{
  "num_hidden_layers": 11,
  "normalize_top_k": true,
  "balance_bias": false,
  "tie_word_embeddings": false,
  "init": "uniform",
  "train_tokens": 346100000
}
Below are experts of layer 5 (counted from 0) of a mixture-of-experts language model. Rows are named router (the router's row for the expert) and show model dimensions 0-159. Each number is 500 + 40 x the weight over its row's rms, rounded and kept within 0 to 999. Numbers have three digits each.
After each expert's rows: a language model's description of what the expert responds to. This comes from a sample of Wikipedia text that the model never trained on.

# expert 32
router:542541475472495501508567544597497526545522486488522476486570454529454526509388498548525497478612568429536427483541508518514460494525472487496468455491521442507474522501494466509454478518541483457473505518569541490586499477463533548499475526468566451511496513476459501497488538474418506460478437513601509491522431524488503531472535569480512460460545520504563601515486538515537519526489477483428557427484486533452508513504558412518490467497443538456579466548517507549505464446548495
It responds to: List separators

# expert 12
router:573524445492509488517520503560482466536479570541548441469598447559555464538494497461507468468579487475590488425511576486477463508518528481531470535441568475503481516473538516526472485540537459457479475539505491535477545516458521487489441502512548419459478540493463485460498533514494513471446406458596543511528489441563485485433532566491516455501521483577473637431561516528516468505527480509459517525540500505567483543455569473489475482429480481488465531515523487490507457498534492
It responds to: Conjunctions and separators

# expert 45
router:466505498505463550495498560505549566548457468458527503549551497549503475470462511490522444511551601516467558453554545440477428581561536495524490526528534492483498543478458493480520496563549428400519515497515533445511428521479479522504424563503505433531515461504478482487485609517485455418426486503569417449478517498522498546481515594515565508502486508514498488491530527590507504389489470492548464479522517478530536490453505484452480494462476527497493495512540499521484453408489531
It responds to: Institution and venue nouns

# expert 47
router:514572473563485458520517500568491527545494459533565435557540487482464496482542480524424492481562452515610479474495524543444443500586533467514510562522486479557494589470526427534501513514556481467479579474501504504553487443552492465482497513441529537486469538503516517475520465439486431420489494448539517534491468497432530506491560545452463470450539538516504570473559506518506487493468503428391546440499539512485559451480496446463551532492481515547472452525534463453522547485538552
It responds to: Short inner syllables

# expert 60
router:525429454470466453460509476441513534525505541491542516514564541478538460479454539507497475467544514506525476510518603562528434471525516395538488458495510426531520547483503511588506510453546453510505529541501474517529511437540531555462471515406486419508536570542455482536497515525500473455461466506564468532450508433482545461446518503441559489540489520530467511495550465537508538465432443500447581504505499523516478438501513465529565465455477530502436496532568546441447520544529596
It responds to: Verb stems and endings

# expert 18
router:511482481512459510512535487549489535542469405445545470539573500519556492462456586492450432507532572511508597432514562511525458524570522490438532513486490468475511531511514526498513456541485514423453499527505526546493438517501553523461426536431560457531574484544537485437480505469484523425470444569527543548501427445518479528439482554445515510546498509528432567425486588512521529509550436505530510465503475531506527564505523496493505518499471559518459475548550487450459502472507543
It responds to: Field labels and sentence starts

# expert 42
router:527474467547488510533534503516469583507489467527544460533581557492535512491437504435496455472560539518524485419527571496449478504575452482490462478464475516457504579405533499524499521556484469454495512490532516487552478449474498430501498572491498510477526583575501452511504536513518427439465454537557384485481523472521519528482452470476489480410506537512537577469454554529470473472417556541425516486467545505533479518441564510432508501451484455496550492528548501492522513512486561
It responds to: Pronoun tails and connectives

# expert 49
router:551501447516476486438526484552513559523508459528562465528510460551447506495457556483470497482592581533473480515557504440496440502484474474454526510544540429544505558455472470524439485532486459490460457527524471535552479502588506446543429553459550475512526514515507502475511554436526471407421465506531490482481483480540528535457485512491516552516546449547531590549498603564469500481519483516541508490482491577494448582447517472503481436507413463474455544504514459512505459497529574
It responds to: East Asian name pieces

# expert 55
router:485562487495445475495535484547491506564523481532513491519538462552542529508434579501532460490523546507441454440565531494562448507525512494495432488505465446503431491505552470524470457548610512422456544532540541484528460452489495586477495565474506486571491571421533437537520559439481436421420538454599474487506508483525499518466501530559524445516529532550482565520538518525478472488486472473452506473504457497498540450489558449473462569495468524454567487522562486487502472508518492
It responds to: Place-name commas

# expert 43
router:491533472580437511497455485460510502549506530489509483533592458522590453511434472517459462491550555492508466462557501475528463498539526489480621493415509410472542589455562497510506470540564480458543500514498506514483477484539468458499526479505515503550567473466480498403563528426459455401534454514553489487526506474502473508484526545539518487512504514510497564477531539558468466498468480459503563457510505528476515528507540450525459536451436529447500476571519424448545446439512543
It responds to: Infobox value lead-ins

# expert 41
router:469563517554484451465477496479498481472495453531497474504597475499515450433477505548505441480574567479532585470532451494518500461548466449495497458526447418513440547460490466542525456501497502476507487514511544542513450438574492448536471551492530449537551512489515504504518523491471482405492419524502528534442443444566484542511509556541521441528522505515514561475560532574540530389607506501473534445548531462495445557514518507479527484528494447497499512525557399471511516485491510
It responds to: Table cells, numbers

# expert 52
router:517517476516455554552512522522579476512520468480476506475498416513561470504465507449453484546563487506477579481594513507533545494560522418497474508459541498521493588464513498499460501491555443420477487508537530468486499495530498493464491490490522434554509496451534497475530610454490467458480464520578531441434463507502501522437561520531414528521482513564531551440484551592541552435472484535474487415538553533469537473478537487497485483496452503455511531537543483439460460431443552
It responds to: Compass directions and brackets

# expert 59
router:517568508533441447531516547527523554600481505495540562538509433477477438418408527504471431553534507517504516431525521473472483528472486400478522540505483525524534555460493448555528512522507507408498477501512562526485515473488520481523503485464530482495498503430457548514499562493478457449529496472594491490469458398540460544472536522499514506475529572545476521485526565558500515413504500491530484472555445500438454530551539495487550517444464522522535518491554424483450497443447573
It responds to: Learned word stems

# expert 63
router:538564525537452499526540488493517518568524505519542403480542484519534500447467538529509509434489555431444501417512502521486464474517529403467530544533461457487445557426511431506504473521522508456439465489514470530537526491478548548527491553493559457516514474473456524493505509495452495445472507540546519570462425467485508528486558576537497424565499496590497527482510564508484557413459463439462534530481537506509544470457531472496603445489468481538505481476549479421455509522517579
It responds to: Family words, months, names

# expert 24
router:517495557517481554517475537559456547507526418479548474449525478511478473519436578547491486472528509519491505417556578473523514515647502491549540469443453476522439626511494536512456451538512564422522514512532520547567497502440541566437501509455550480526460476482489483472488492467440472451541462492570493508516447534538483407453507557523504488503533475469510558478569576530531504469431540473474507481515514540470496528510486479519501475454442549506515531461481528463518554501505528
It responds to: Ar syllable and openers

# expert 6
router:504523476481432448467552491578520547578470447452544539508533525470486530459427541453483469475499510557521560505537597490451456555602506525504564456483478462516503519480500541469475438541462479478518501504544511526538517508520506557479452533460562512494500580501545527435519551551497496396478482522542512549480517530460428510428510516538489446499507451451496564490508562605507528412531475487478505513518466546489498473483536498417483435466416498515495516523554466504507461507557550
It responds to: Taxonomy and Latin endings

# expert 38
router:485558509550469534546530566553551518504530479501558510520587508512525518475472503550472432482528476425624433419498552490527502453542504456535576488505470478485485538461465514553491507512483499513478468518526548525509479496496502532441546493508618461539551506559493472463486517535445475431513490502556511483485444475511484497445512512542477542511509491477462573500512498574484499407444446480471541503576521552523451466490560532426541531510382542472468497548577483471544499476514532
It responds to: Table cell pipes

# expert 34
router:517473442510497518474539473559533490525517461536510463524510464492450487492385531507494461444542543510486538515482502507528538471560516469519526421419516423547532577428564454580459484554536464476502472515500475487519490406510512572544476555501546523466490492445510482460490572513537498454493526470618426421446484489527491544452575516532493448469527469494492568441534515557512493513489504528488456515488463469573505482469569476495507531423427529486522532506539459425472466483533506
It responds to: Accented and non-Latin characters

# expert 8
router:512488522494482504468547511525548475508534503501560498540559579491540475529387518430491456503545592544513525423512579411492476530520522514471549501519527478514504510408469451550464519504548506508480488559518516470476511444534492503467504565431526483531580499548516446547540541460484444456495481456658526458454520510481497503509527498488506475500484542528478588439484486569513513471458487559507502508585453549514477485502533447528535462442489504475501478512566485427456507462554507
It responds to: Word-final pieces, apostrophes

# expert 1
router:572488525524490478547512542542560553539523497492569508496579536571549513490436469565458504518536456454537502444517524491464533446486506449495591445490489464500505562447466458547490550535534508474510489500496516469542468469546548550486540474461562418547563539507492497457524524517418447423496453484544530478532458515486522548477558548557542520494515480545471529540554529571494481391493448477409488425541525544534503506479534478495498464519397537504557506538536505453485470508537524
It responds to: Table row-ending pipes

# expert 7
router:555507481488430474533503502503467539552535477482532468539508538529515512504405502465554516460542617525500549480560544460515390504537514515479602485464496462554498576479524468541507481486560499469536522493511501577512485480519504529428507445454534534484483545483487431481459559470490487399499463507587464458451493479500485513405572532483460482524525470542502491452546524532475494474496405489469482435538507542505545518497485427477528528454401515523569488557494488489519490457525457
It responds to: Coordinate digits, Roman numerals

# expert 58
router:531498511480485429530563510519465503509483475455548477484564475531450502486431518539542457463489533509508523498526565516555427521528539492530573484499482423546452503434427500543457465501578493498480510529557574524541514446564549508517475554471528517519568528473513485449479548519473457435406486463593488479395434401502489491521554534525502499512563557547522537515522545524534480510534475507483542469471423526501500497512452422542503454505430509503529441471551478462544499533521560
It responds to: Name endings

# expert 9
router:537467484498453471550504549415545503527496530498512431491550502446532430468436546511472524493517564472490480462563533495503481510558474470469528530534473424470515608468555470529499460493545486458470545604506533499564493510470556458497550509545499490524548547459519496475532515477501537399453436437554499538440501488466457489441565525522553431569533543460507496495499556503469498479467507474535487472481536498517552507441522534471539459467435538523527581560515416517470442474549563
It responds to: Digits and quantity nouns

# expert 50
router:516581442482469536521525535524530550533503478522494428519536489510543506465487510500531458519551529551503504491587528496495467496517509472494544474508502427447431531467487475531461475557503438455501460510523496534554540527562563578483464510526509386546582442576517539405491554451535446373489513515536511535510543476546499466495572548485495533481513554523484533464521532486502510460507462478460507535465546529465390459471487477454538400512492545483483518580492501478536538492524535
It responds to: Consonant-cluster word starts

# expert 15
router:501517401518489544497541518492556554497551458517597506488531521529495518501422465529518493493526524531539509452487537477482474538574508443517523524483449396545518547477533445529519448583520498407452448569468538515511538445525492554476496548484557489496559483474538536465506528496483465423515494534539491546436563462504571493481478568567450412464506565496520571469494590524489515410483461523475433474478540507493491526512495468442468486497500443511517525508509494464494448466502583
It responds to: Section markers, metre units

# expert 36
router:524520520522430563505517532519533579513441483519529504493483493505488436450508523525492500469528518557499447392539506553513519479549465509535486414541513379485537551504515506539531513571465502501484482515492472472552455460471503494519498570455546469548525523473462500443560515492439488425467470485608516532492552498514504441452546491472539468509520494469485640506523561547513556464445487505479485487459508509462484431455457496504537538506426497544461559532514400452485482551503551
It responds to: Pieces after R or B

# expert 46
router:488509497494485498485505496494540535555548468506489411515564544519547521447464429456511525413578518547493501492523484464509452494482481452518487506450505470534477639486517548563499530564556510442517553490459507491552507424554455502481489538430512415509513578453558497433494532486518491402487475524534498515484441501451491560423537529484528445507501497487446571426511586541479466479519482461527580504497458475498450473474500497521526565527451502474535539517525521419549538474484503
It responds to: Table numbers and "ab"

# expert 13
router:556503492450494541496528526511513527491497472484524512465533449546508501483480498534479449499537528516559502428529503482486455543574504489542553548533509475463455652504493531512541517497553513435477435549534455507519456452499550460490512502435506453458529507561447453490513460454485432413456439502564497517476554508517486568431512562476576541543531538500496579483472540460519460444445545547481457473537515535558477572451506464494496410515461537494472498530568444445496506505461567
It responds to: Year zeros, word-final pieces

# expert 21
router:532543497463425515534441527589536544613503488491542510521536495427472540454416511446433393549527526559496534480539522528531490547494493503501579531428498470533459513470528514504490452516540446446464463558497508512598449474569536556527536574467529450553511521507443475470484550502503505467447451472578506531458465460504492556486518549531506462505551480504525546473514467522470505476523523461501535533536556536516467511462489429464529536440478529515506431525543532487532446508425499
It responds to: Nationality adjectives, sentence periods

# expert 31
router:472525428467488486505497536441488595566500499493551403447553488452531552548434445585429516523507442529543496459536521531528492476505514461509537474508536431482549625443484466528511491523518435477516528508503504516543500462567541508426519531504488467570511499488507514472540524454457419431482474477524492522436504458519454469447485580466544541512548574599530501510506535584482490435515503544476504544513483470553544481530508504457506494482462475497521498502540476525491509514501604
It responds to: Article a, mid-word pieces

# expert 35
router:520590475502425529553529528471617509532480507464550502580556484520486507437491490473419440453526457538538502441483561473540412486520556505503582460535483483517464545423524503497525514557535402519449532521544507517477467436479480532505536563466485478569481565463485470484461551470491428451488500504521516480458476415560455521459563524477506488508503514524435583465552522560539494435474513480518532503490493545486518527447461486460487522513495541496499491457580505498464516456527559
It responds to: Mid-word noun stems

# expert 30
router:544494487540504443536544575546520546575545470509569515549539505541552510454443495586469501542544479472542477496538540456517501467519520472523535434492505476521492534468461445521458551523525497521461507523518569489518472470531543505486528486485579443548568487533526528474516569489417433444493442506571520534527449519508556553490548556515521527520537460473494565503501530577525513382515444430443468442539484552491516477484543479487469493480387544511564478536554515487516484487521570
It responds to: Table cell pipes

# expert 17
router:515550532519463502488552495569467546552472519537554495526531509577541542417484524478517450536491516546438529496609556546489437499525516511493568508489486448523472480412439444507466472492582404465459496543493483478568468467525541566536493533464539461533516541487431477481512568492482465446466508509547463497432397485480427521462538539573487463539535483573517570513533544534409503464531490442523511500547481536515526494494482519482528506467458482517557496499548475489507498524490572
It responds to: Countries and nationalities

# expert 29
router:496509502548447524483496512509537553548564398509582461486563453524477492487481548591501479496517534484542465506497492459517444457554539434495525495557527504501495523401494542602483489482568511461472545486518501552513555411469492499498445536416491468517526490507474474520540499526494482477480440531567497450457455456479455527438512545506543457514544423546463524496517522536499516441558536474470484483549556549518451474491531403437520513494535528476555497564574465505494525547544585
It responds to: Clause connectives, punctuation

# expert 25
router:561480496542439507571531556514520562460528461470518490475554474479489550436459540535519502468505530486503488504535504565468434444544478467473528522518535508460436576420579521572492450569521451441535530497506547438489461479491567532492424535581572485549508526457506468480531551436518420426460501539594419554489460497485471502469514541536502471463486530554556593471532508518518530477473430544482492455514476526500468447487478451454471522468447491491526474547538507482512491470520475
It responds to: Foreign name fragments

# expert 40
router:536535531454468445445486543488561545534558452498524485515502555590581540525470480446494470444530484447585467505488539522520440509532501525482567439468518442555526529489479481581520427553536464407470537521512543526533513476580489488477510489513505387557525517462504502485526512488502499459462445470513499542457534476519486505437532503547527481486513525579519537481506571502474504372440485544544487521504458517484445558444475454444561573486495545502499528536529501455487535522452514
It responds to: Past participles

# expert 4
router:482519493523439509460463586529522523502564478465531501485573477532525452413480509519439484474546483506515506502558533504481442470545545410512478531495444468532491551471515510592424488540534477422472507518465541497550564462489505508462515490433494476558473516544532510434465462464559463418400469545622432514472484474534505503529585596514554497459471508515534504467548508569525481500492505543507542484502540535542427500454497478518474508462450512510482543553486536440498506515545521
It responds to: Mid-word pieces and numbers

# expert 22
router:548520481518482479508495529500539560568536496480545525495565457462474520475467502491528502524515560442577461450574542455521483542556520433479547515455492452494429519527583424538482485499581401502499478484572517481510426433496540464458471504423443419503527522518516505492504565508434470479426415463505474500471549507467519454483524515519509471510507524494504602477523501539463519459477457479422519463520508579457523513479572483480548501552539526492545550455549491464586469511512480
It responds to: Common prepositions

# expert 53
router:531487443524476576501492531509527510537483476564581469545544473472545513480447535548488423473552593540469510500526542543411517526510539472495550512485496467517445570440558508521495576507562478472450490553572525495471534490535463508464444544476502497505508507501519498480480582444498482429513473452548459479473440496575578429441529586421567501535504463519516543554546534537529553509505457511495516566554493545497482444438473470502460506536441454503505504494531451485468442514446482
It responds to: Hyphens and dashes

# expert 0
router:531492433473442417499498580483493533593499515452580456502556543526535505494404481506522475486537518519493562529503543497510430480535455433502526565500517456490461547522515472551512493550518411434485539542525586490583538477454550560450485504456565470537472518497481427495516481534507474404459453495506476514533437468565556474456459556544494521493571477559482522505547473524461440463559472460486460460477502560498475515521444483500474529539444506480536491491560493467490437478483490
It responds to: Mid-word name fragments

# expert 48
router:473522485486510476510512568491500525495499471511548469503614478565477483461518515527501512529503462547501541437549505536468442526491527512501522549459493398481466638465534504570532464507567487483484529554484491543506433488548598500526416518490522469539508530467515428508505482492462485375479441501569505498460469518456506481489526506514553498482589522559487575447495521472510499417498493443533497471488509550540512472450531379478510452525459525508456515554515497451552506503477526
It responds to: Digits in dates and numbers

# expert 10
router:555513530421483474551554580526498512518545483533523533571531437574482430460428510478559465484517452540508467511524521558459455561535588510550524550492508433464453536506501483507422529475490476480503397573537535565490465472506498508471480554501482451531532517436517499454498514473501510450492490418566434508507478446494485488487478497566523491480510557558492565513505613566514551510499422480443560498534534549488520478442507485511446508479476514522465532532521465467521510506461582
It responds to: Name-initial words and particles

# expert 11
router:532484525585489459532481567472556544579540462509554488499542536532460494505463514488529485441524517457549521453478528481545479512540460500519520457553578465527461489459437516492546525529523398501435473556509577501554496463550513542488503519491511429573545534464489480538470513516459430400447460493513528565434509498503458440413526510467497488512478443524550550451540517588520544442575439545504503509506447555513494568489507433529514507446487539522466462518487472504510463464562511
It responds to: Verbs and content words

# expert 5
router:462483483535380435441556504471559523507490492492528491477514446537518557484485518523488491465552512512509545463517501491456466572507554444489495516457488474503438521508460472551444514523532475492512540559528545537501496419532558576515505509479576482540512515501441508485556568486447478429455482513543486534481473512453438527496558556510535516523594532594520560532511602540551518421480480474474452513466514533494423488459512503490507499428471530550567550512530428446481490469464569
It responds to: Place-name endings

# expert 56
router:484573479430467495489492572470496493485510487512556497487483466531517508541445496530425429456549555505572491478514496531465489557530473517521472498436465534462506510446475464545458512501551448470467445587546513539560491495516458499435465567550538477586589554487504495470573572529500462413489419484566421523456478510473515484481606553528506457467495562536492487514517524555484492459558498497443507463538425523525512454510528467498549559483435568451524507516517476498542497489511532
It responds to: Title-closing equals signs